Below are experts of layer 3 (counted from 0) of a mixture-of-experts language model. Rows are named router (the router's row for the expert), gate (a neuron's input weights, with its number), up (a neuron's input weights, with its number) and show model dimensions 0-159. Each number is 200 + 30 x the weight over its row's rms, rounded and kept within 0 to 999.
After each expert's rows: a language model's description of what the expert responds to. This comes from a sample of Wikipedia text that the model never trained on.

# expert 39
router,156,206,195,209,215,195,145,209,252,202,198,237,208,204,225,179,176,246,174,238,214,223,192,200,204,218,199,284,230,162,183,209,205,181,205,202,212,185,214,234,199,229,216,241,199,196,248,158,276,151,189,204,200,229,213,234,214,214,170,232,230,208,172,195,173,172,233,224,242,216,223,135,177,196,222,204,195,181,194,243,219,155,218,157,162,161,180,204,227,281,180,164,166,192,148,208,205,170,171,178,199,167,173,188,218,181,227,197,224,141,196,164,223,203,253,178,190,248,181,215,139,223,159,189,232,159,189,277,186,233,153,228,187,166,244,181,246,200,220,248,176,171,149,170,202,216,181,215,210,202,168,202,151,174,189,214,241,227,155,201
gate0,175,237,147,217,174,229,231,214,258,186,167,254,210,194,223,170,183,231,215,204,139,200,234,170,193,166,213,180,180,195,214,226,245,212,274,180,252,197,195,199,248,124,233,211,188,179,217,213,208,179,218,208,196,174,211,194,219,234,223,168,230,140,187,188,160,152,229,215,237,153,163,190,213,155,198,213,197,194,147,183,215,202,225,171,183,192,183,180,269,204,242,205,211,240,223,185,230,230,182,230,169,152,209,153,255,197,195,184,170,220,153,245,251,250,239,200,165,234,175,201,182,221,160,157,228,189,159,207,215,245,173,206,225,209,248,197,211,149,229,177,219,164,217,171,164,148,235,173,182,197,220,248,155,193,194,181,191,182,194,187
up0,200,261,229,189,146,205,147,215,227,224,158,173,226,194,156,216,187,184,244,200,202,245,226,115,169,205,221,182,206,213,174,233,273,168,152,176,237,172,214,166,197,180,273,209,191,219,186,221,248,216,177,229,239,201,159,152,219,213,200,182,186,200,182,135,198,200,199,231,186,168,231,212,205,206,208,205,225,168,192,181,194,137,243,196,172,158,235,239,205,196,190,226,198,219,251,147,241,240,248,209,216,139,217,213,194,200,199,270,166,219,192,172,162,177,203,205,180,200,193,202,178,188,165,220,261,194,198,213,208,189,217,189,207,180,194,182,278,141,229,218,174,157,210,232,191,176,219,178,207,200,210,199,205,135,204,173,214,247,170,230
Description: Prepositions and particles

# expert 41
router,230,207,232,172,216,170,178,149,251,231,171,204,202,145,272,177,251,158,182,196,174,172,199,182,187,227,244,162,188,211,185,226,157,192,151,190,197,202,147,214,199,172,185,217,207,214,216,204,211,199,226,253,141,249,261,156,206,203,183,204,215,224,224,225,184,185,219,170,172,186,176,160,169,157,252,151,217,191,208,163,176,160,162,233,259,225,157,207,215,193,204,174,219,206,203,178,184,186,204,234,216,210,158,252,197,215,205,205,254,227,220,218,196,232,250,210,175,156,173,251,195,233,209,232,172,218,236,165,247,166,240,230,140,163,223,138,210,188,233,191,168,190,220,191,149,192,188,227,224,170,228,183,191,191,219,167,173,227,259,220
gate0,210,203,181,201,208,190,246,180,258,203,201,208,193,160,220,212,211,219,156,199,169,229,205,196,188,171,253,210,193,222,220,282,182,159,215,212,240,217,200,214,215,200,198,214,247,164,196,125,176,207,261,218,177,220,266,204,204,216,171,196,200,215,259,170,222,183,239,154,210,206,145,172,197,189,156,164,219,197,172,260,170,142,228,230,207,256,247,194,154,193,267,142,195,183,173,218,182,212,186,211,214,199,198,205,203,176,195,241,225,172,175,195,226,168,216,191,173,131,188,182,217,205,123,177,168,220,213,190,203,153,219,176,185,223,236,172,210,201,246,163,249,172,231,193,167,187,165,211,208,196,151,202,178,138,250,226,204,239,229,213
up0,220,176,163,183,211,196,254,270,162,209,231,194,149,254,156,205,247,190,166,169,185,190,187,174,197,217,156,193,180,161,156,160,195,247,186,211,221,183,219,226,240,189,195,209,160,210,196,230,163,192,180,168,273,183,184,220,181,258,204,213,253,185,112,208,198,242,153,228,219,187,214,217,205,247,186,228,227,239,205,165,211,228,203,162,222,151,197,197,179,209,163,268,182,164,203,159,208,212,212,161,171,171,212,190,179,227,246,193,191,204,221,185,127,195,191,191,163,236,214,189,194,196,257,170,227,185,173,208,200,206,188,215,207,203,189,194,239,218,188,223,192,231,208,185,230,233,242,175,171,179,246,188,220,280,146,195,210,200,147,150
Description: Line breaks after table rows

# expert 33
router,234,270,161,221,272,158,192,209,204,225,200,242,185,225,203,201,192,174,174,168,213,143,246,220,213,168,138,197,205,169,170,227,237,150,236,202,199,139,175,205,197,224,168,253,149,222,152,251,147,225,168,134,202,201,239,235,187,227,210,161,210,158,181,241,184,119,208,203,185,194,158,233,182,197,190,181,213,207,247,153,166,156,217,255,236,196,161,182,201,199,185,227,188,179,189,252,173,195,223,181,172,224,202,212,199,183,193,228,211,142,184,198,203,211,248,197,195,205,236,226,229,192,263,243,193,232,231,158,213,181,213,160,197,194,182,176,191,206,202,182,186,231,183,192,236,187,211,181,177,230,179,176,243,160,180,226,200,156,227,222
gate0,230,228,162,198,199,228,164,184,212,208,207,192,240,215,213,236,240,165,208,203,169,190,196,227,209,220,141,226,201,228,127,224,250,170,231,179,213,209,203,169,184,127,199,229,191,209,207,206,217,177,202,169,247,182,236,252,204,195,204,216,183,168,193,147,158,214,240,273,158,215,122,211,181,207,143,192,224,201,215,202,199,169,262,211,165,246,196,187,184,160,240,186,234,276,199,259,191,256,194,198,210,232,222,195,198,279,196,225,169,223,158,137,198,204,203,242,229,195,195,221,174,174,186,202,218,161,193,203,161,184,208,185,176,158,212,188,214,216,206,191,139,234,229,210,163,199,173,226,221,192,156,176,189,156,197,172,229,158,184,232
up0,222,231,178,224,165,172,194,195,174,220,260,248,163,198,228,248,230,163,213,185,194,220,224,161,150,229,169,232,241,185,243,211,219,191,173,205,181,211,154,204,243,158,189,206,222,213,192,199,250,228,199,187,196,213,208,154,192,185,173,215,214,243,168,161,223,189,184,152,200,243,252,202,155,195,163,238,205,237,204,196,181,156,226,149,182,178,175,226,222,166,215,217,222,140,230,219,167,231,147,189,200,187,264,215,247,215,196,199,221,224,168,220,208,185,154,208,243,169,235,189,106,179,197,217,197,221,210,160,170,220,224,164,197,155,185,233,143,216,234,217,211,149,217,204,167,212,236,170,198,265,166,210,183,207,167,175,210,243,231,142
Description: Infobox line breaks

# expert 36
router,185,219,200,170,197,209,218,197,204,132,173,166,167,224,182,243,197,200,221,161,225,239,190,189,208,186,226,200,158,203,167,209,284,182,166,258,243,195,221,171,233,189,185,163,204,197,183,163,191,216,172,172,167,153,142,171,196,214,247,147,164,221,207,220,183,109,221,227,175,171,198,209,214,159,225,215,236,195,134,238,227,199,214,224,214,170,209,175,170,187,238,201,191,230,208,173,217,197,208,224,225,160,208,179,192,219,177,139,166,169,218,183,235,249,186,181,222,231,186,162,260,181,273,161,128,231,179,213,192,198,217,195,176,219,224,220,203,207,240,206,162,218,223,218,240,161,188,230,201,183,218,211,206,268,173,177,226,265,207,197
gate0,199,233,237,199,233,165,192,176,190,237,167,178,206,210,177,207,203,186,154,169,162,157,207,210,210,224,231,124,195,135,223,196,217,193,154,193,258,190,226,202,178,273,181,258,199,200,162,174,219,234,109,153,194,216,182,248,189,175,160,168,189,174,224,231,223,204,260,197,179,173,216,225,187,227,218,210,194,228,205,210,243,217,204,215,204,166,196,188,227,198,237,236,216,204,179,239,216,213,212,237,224,162,241,212,184,184,202,180,126,167,191,205,212,211,151,210,183,237,228,189,230,267,237,201,216,193,202,216,225,151,153,138,165,218,170,203,131,193,208,161,221,233,200,206,245,202,165,150,231,176,201,185,209,196,214,254,179,216,172,238
up0,182,161,236,201,194,219,210,209,184,195,224,223,168,181,192,172,165,186,221,186,246,272,179,194,174,171,151,215,212,235,226,199,179,217,223,237,184,176,200,235,205,173,217,148,185,222,220,259,171,211,268,193,220,181,193,167,164,217,202,257,147,215,155,159,180,206,149,214,236,237,182,216,194,230,214,177,213,181,295,169,152,222,242,214,223,209,164,206,255,147,176,196,189,194,218,220,207,152,205,191,197,182,191,240,247,155,202,189,239,160,191,195,220,155,217,185,225,160,171,165,167,200,175,245,198,179,242,179,180,219,241,239,199,195,195,262,224,149,171,167,227,194,197,184,215,154,212,237,257,203,165,167,187,197,218,150,232,177,229,167
Description: Topic nouns

# expert 22
router,238,218,200,142,258,230,217,223,183,203,216,249,157,215,200,241,147,152,231,150,241,205,206,242,227,249,200,202,210,198,219,180,177,214,188,198,192,200,218,267,220,192,184,158,227,229,133,189,216,184,220,181,245,156,172,235,158,184,143,160,230,180,236,182,167,258,166,225,202,227,198,199,187,199,220,187,205,189,203,264,253,264,184,226,137,178,213,186,197,187,164,181,254,166,195,215,176,292,180,190,247,216,212,227,214,165,210,170,162,223,172,227,188,173,145,192,188,238,218,188,163,183,198,228,209,203,212,234,220,182,203,180,195,185,220,221,188,229,213,194,200,203,206,198,262,221,194,188,234,161,174,251,251,159,231,201,170,203,190,206
gate0,251,166,154,206,210,233,188,217,226,169,203,187,192,162,184,193,222,159,216,234,183,201,194,282,204,189,210,212,189,182,188,195,157,230,173,216,263,200,171,210,207,185,202,166,256,197,233,142,184,174,169,244,206,241,203,244,226,190,192,227,251,192,212,173,159,255,193,208,240,156,183,245,182,156,182,177,178,221,246,235,229,202,235,217,134,191,235,187,182,182,202,216,195,166,208,187,222,249,222,138,205,171,240,194,218,235,183,171,227,195,170,161,211,190,139,234,158,206,257,176,177,194,204,186,156,205,238,194,238,171,171,216,250,164,178,236,204,135,195,208,173,171,224,157,248,235,210,178,157,223,205,180,211,211,197,228,144,226,229,153
up0,189,175,184,178,207,207,247,247,238,171,178,221,152,211,249,170,235,217,238,177,234,225,188,195,221,164,173,156,252,195,248,179,164,201,156,225,214,194,285,159,233,187,184,166,229,189,181,246,245,204,198,233,282,200,225,183,200,199,169,196,201,191,145,197,185,185,188,222,207,215,175,224,236,175,191,130,165,194,208,203,216,205,212,147,162,229,225,219,249,229,167,225,164,219,176,197,226,151,207,197,228,211,279,194,241,174,140,204,175,196,220,174,189,232,190,178,207,203,229,196,215,198,145,142,205,250,207,147,216,234,148,197,212,146,238,201,176,159,193,215,177,236,195,217,211,193,170,159,199,220,219,204,182,194,220,177,170,180,251,188
Description: Name-initial pieces

# expert 47
router,208,206,273,141,194,212,208,200,147,178,194,180,177,159,181,207,208,223,196,180,185,225,209,160,168,126,153,239,205,217,194,180,170,199,174,199,272,243,249,177,195,158,206,197,193,180,236,171,176,214,197,216,186,188,184,166,210,209,247,162,177,195,183,228,236,229,207,190,209,156,142,194,193,223,247,205,235,157,218,210,240,197,203,204,213,209,193,161,193,166,209,214,209,265,224,213,206,175,237,161,194,198,191,192,148,233,198,141,176,176,215,234,214,202,189,154,212,229,231,223,198,154,227,205,138,203,229,261,152,242,186,177,128,223,190,154,161,228,163,205,216,189,203,206,219,191,178,162,231,232,242,265,234,215,250,210,197,189,170,259
gate0,200,183,228,227,229,232,147,213,154,193,171,198,237,162,171,206,170,188,236,239,220,209,174,167,170,233,162,158,190,210,192,196,179,192,242,201,222,196,266,178,226,179,264,146,196,205,255,194,241,142,191,195,177,240,231,213,237,188,190,207,210,199,173,178,164,194,214,256,199,178,221,194,187,183,187,207,204,168,203,164,139,195,208,174,253,188,166,160,183,198,204,233,230,243,252,171,182,175,226,177,198,208,207,216,234,214,213,217,210,140,190,256,254,268,222,181,228,205,186,236,185,238,158,180,188,192,172,209,144,184,184,183,235,258,233,142,215,244,214,146,247,220,179,205,157,187,184,207,174,173,233,217,240,178,217,210,190,169,127,210
up0,209,186,167,190,159,148,248,160,200,168,204,201,163,176,174,254,208,167,141,208,187,210,227,185,192,191,193,202,180,193,157,206,200,186,155,242,191,188,211,256,252,178,212,136,171,222,186,220,143,239,226,190,140,217,202,238,203,208,179,231,206,229,189,241,143,242,203,235,218,227,176,217,162,239,245,219,189,218,202,231,226,188,150,245,126,208,210,213,273,211,202,173,269,195,173,233,214,246,221,182,210,178,228,176,206,196,218,111,197,195,196,176,185,199,220,223,223,224,177,216,214,220,239,237,173,200,212,159,196,220,233,175,177,195,160,218,208,186,231,135,203,239,154,236,175,204,215,234,172,147,207,168,225,240,191,225,184,218,186,207
Description: Common nouns

# expert 11
router,225,144,213,128,157,226,216,210,252,198,176,160,213,133,218,199,208,180,203,198,213,216,202,211,179,201,182,177,214,178,187,242,215,178,192,241,188,171,207,183,188,228,218,210,235,162,198,183,196,237,202,208,159,163,158,194,264,221,221,227,201,241,260,233,146,219,230,150,167,208,179,226,203,210,207,217,198,150,194,202,208,229,191,177,181,211,185,175,224,222,227,257,193,166,235,181,175,178,207,181,193,172,223,190,281,309,261,176,190,186,223,231,227,198,196,216,131,220,198,192,212,214,201,235,259,193,118,190,179,180,202,193,177,206,201,200,239,186,190,177,165,163,201,204,158,172,203,161,246,226,194,164,262,162,200,193,200,149,194,206
gate0,215,254,133,176,240,187,178,206,213,236,183,188,214,163,208,211,213,182,200,231,191,216,193,177,193,211,136,206,225,181,151,190,208,179,200,274,192,246,184,166,221,192,226,204,254,187,165,196,201,254,169,219,237,253,140,150,221,176,235,217,208,218,258,202,163,233,216,248,182,190,185,210,181,190,194,228,215,199,142,244,216,204,227,206,139,176,229,176,148,229,220,229,203,193,161,217,211,176,175,224,184,222,203,205,245,266,202,202,178,238,148,236,250,136,204,159,196,222,187,179,191,201,144,188,172,200,166,203,144,231,179,239,184,207,169,200,165,248,174,193,179,202,187,204,187,171,162,236,238,199,148,220,208,142,239,242,225,184,204,209
up0,177,210,247,194,237,153,218,204,169,172,257,246,232,207,115,184,109,227,212,205,196,159,229,195,178,191,190,143,158,200,199,182,196,213,208,218,187,227,192,163,210,213,176,221,180,191,176,198,167,204,238,195,197,178,201,180,213,186,249,193,210,171,198,223,267,172,198,210,168,223,234,160,188,191,195,156,183,234,285,205,200,234,192,180,220,247,196,190,188,208,183,183,169,219,208,229,250,251,220,199,235,201,177,187,214,144,147,151,198,215,190,105,202,234,169,210,250,206,180,235,197,225,194,245,205,219,228,201,239,191,201,232,166,252,187,173,171,135,221,181,170,185,265,185,208,227,236,191,189,230,244,179,172,214,203,229,206,229,192,189
Description: Commas and list connectors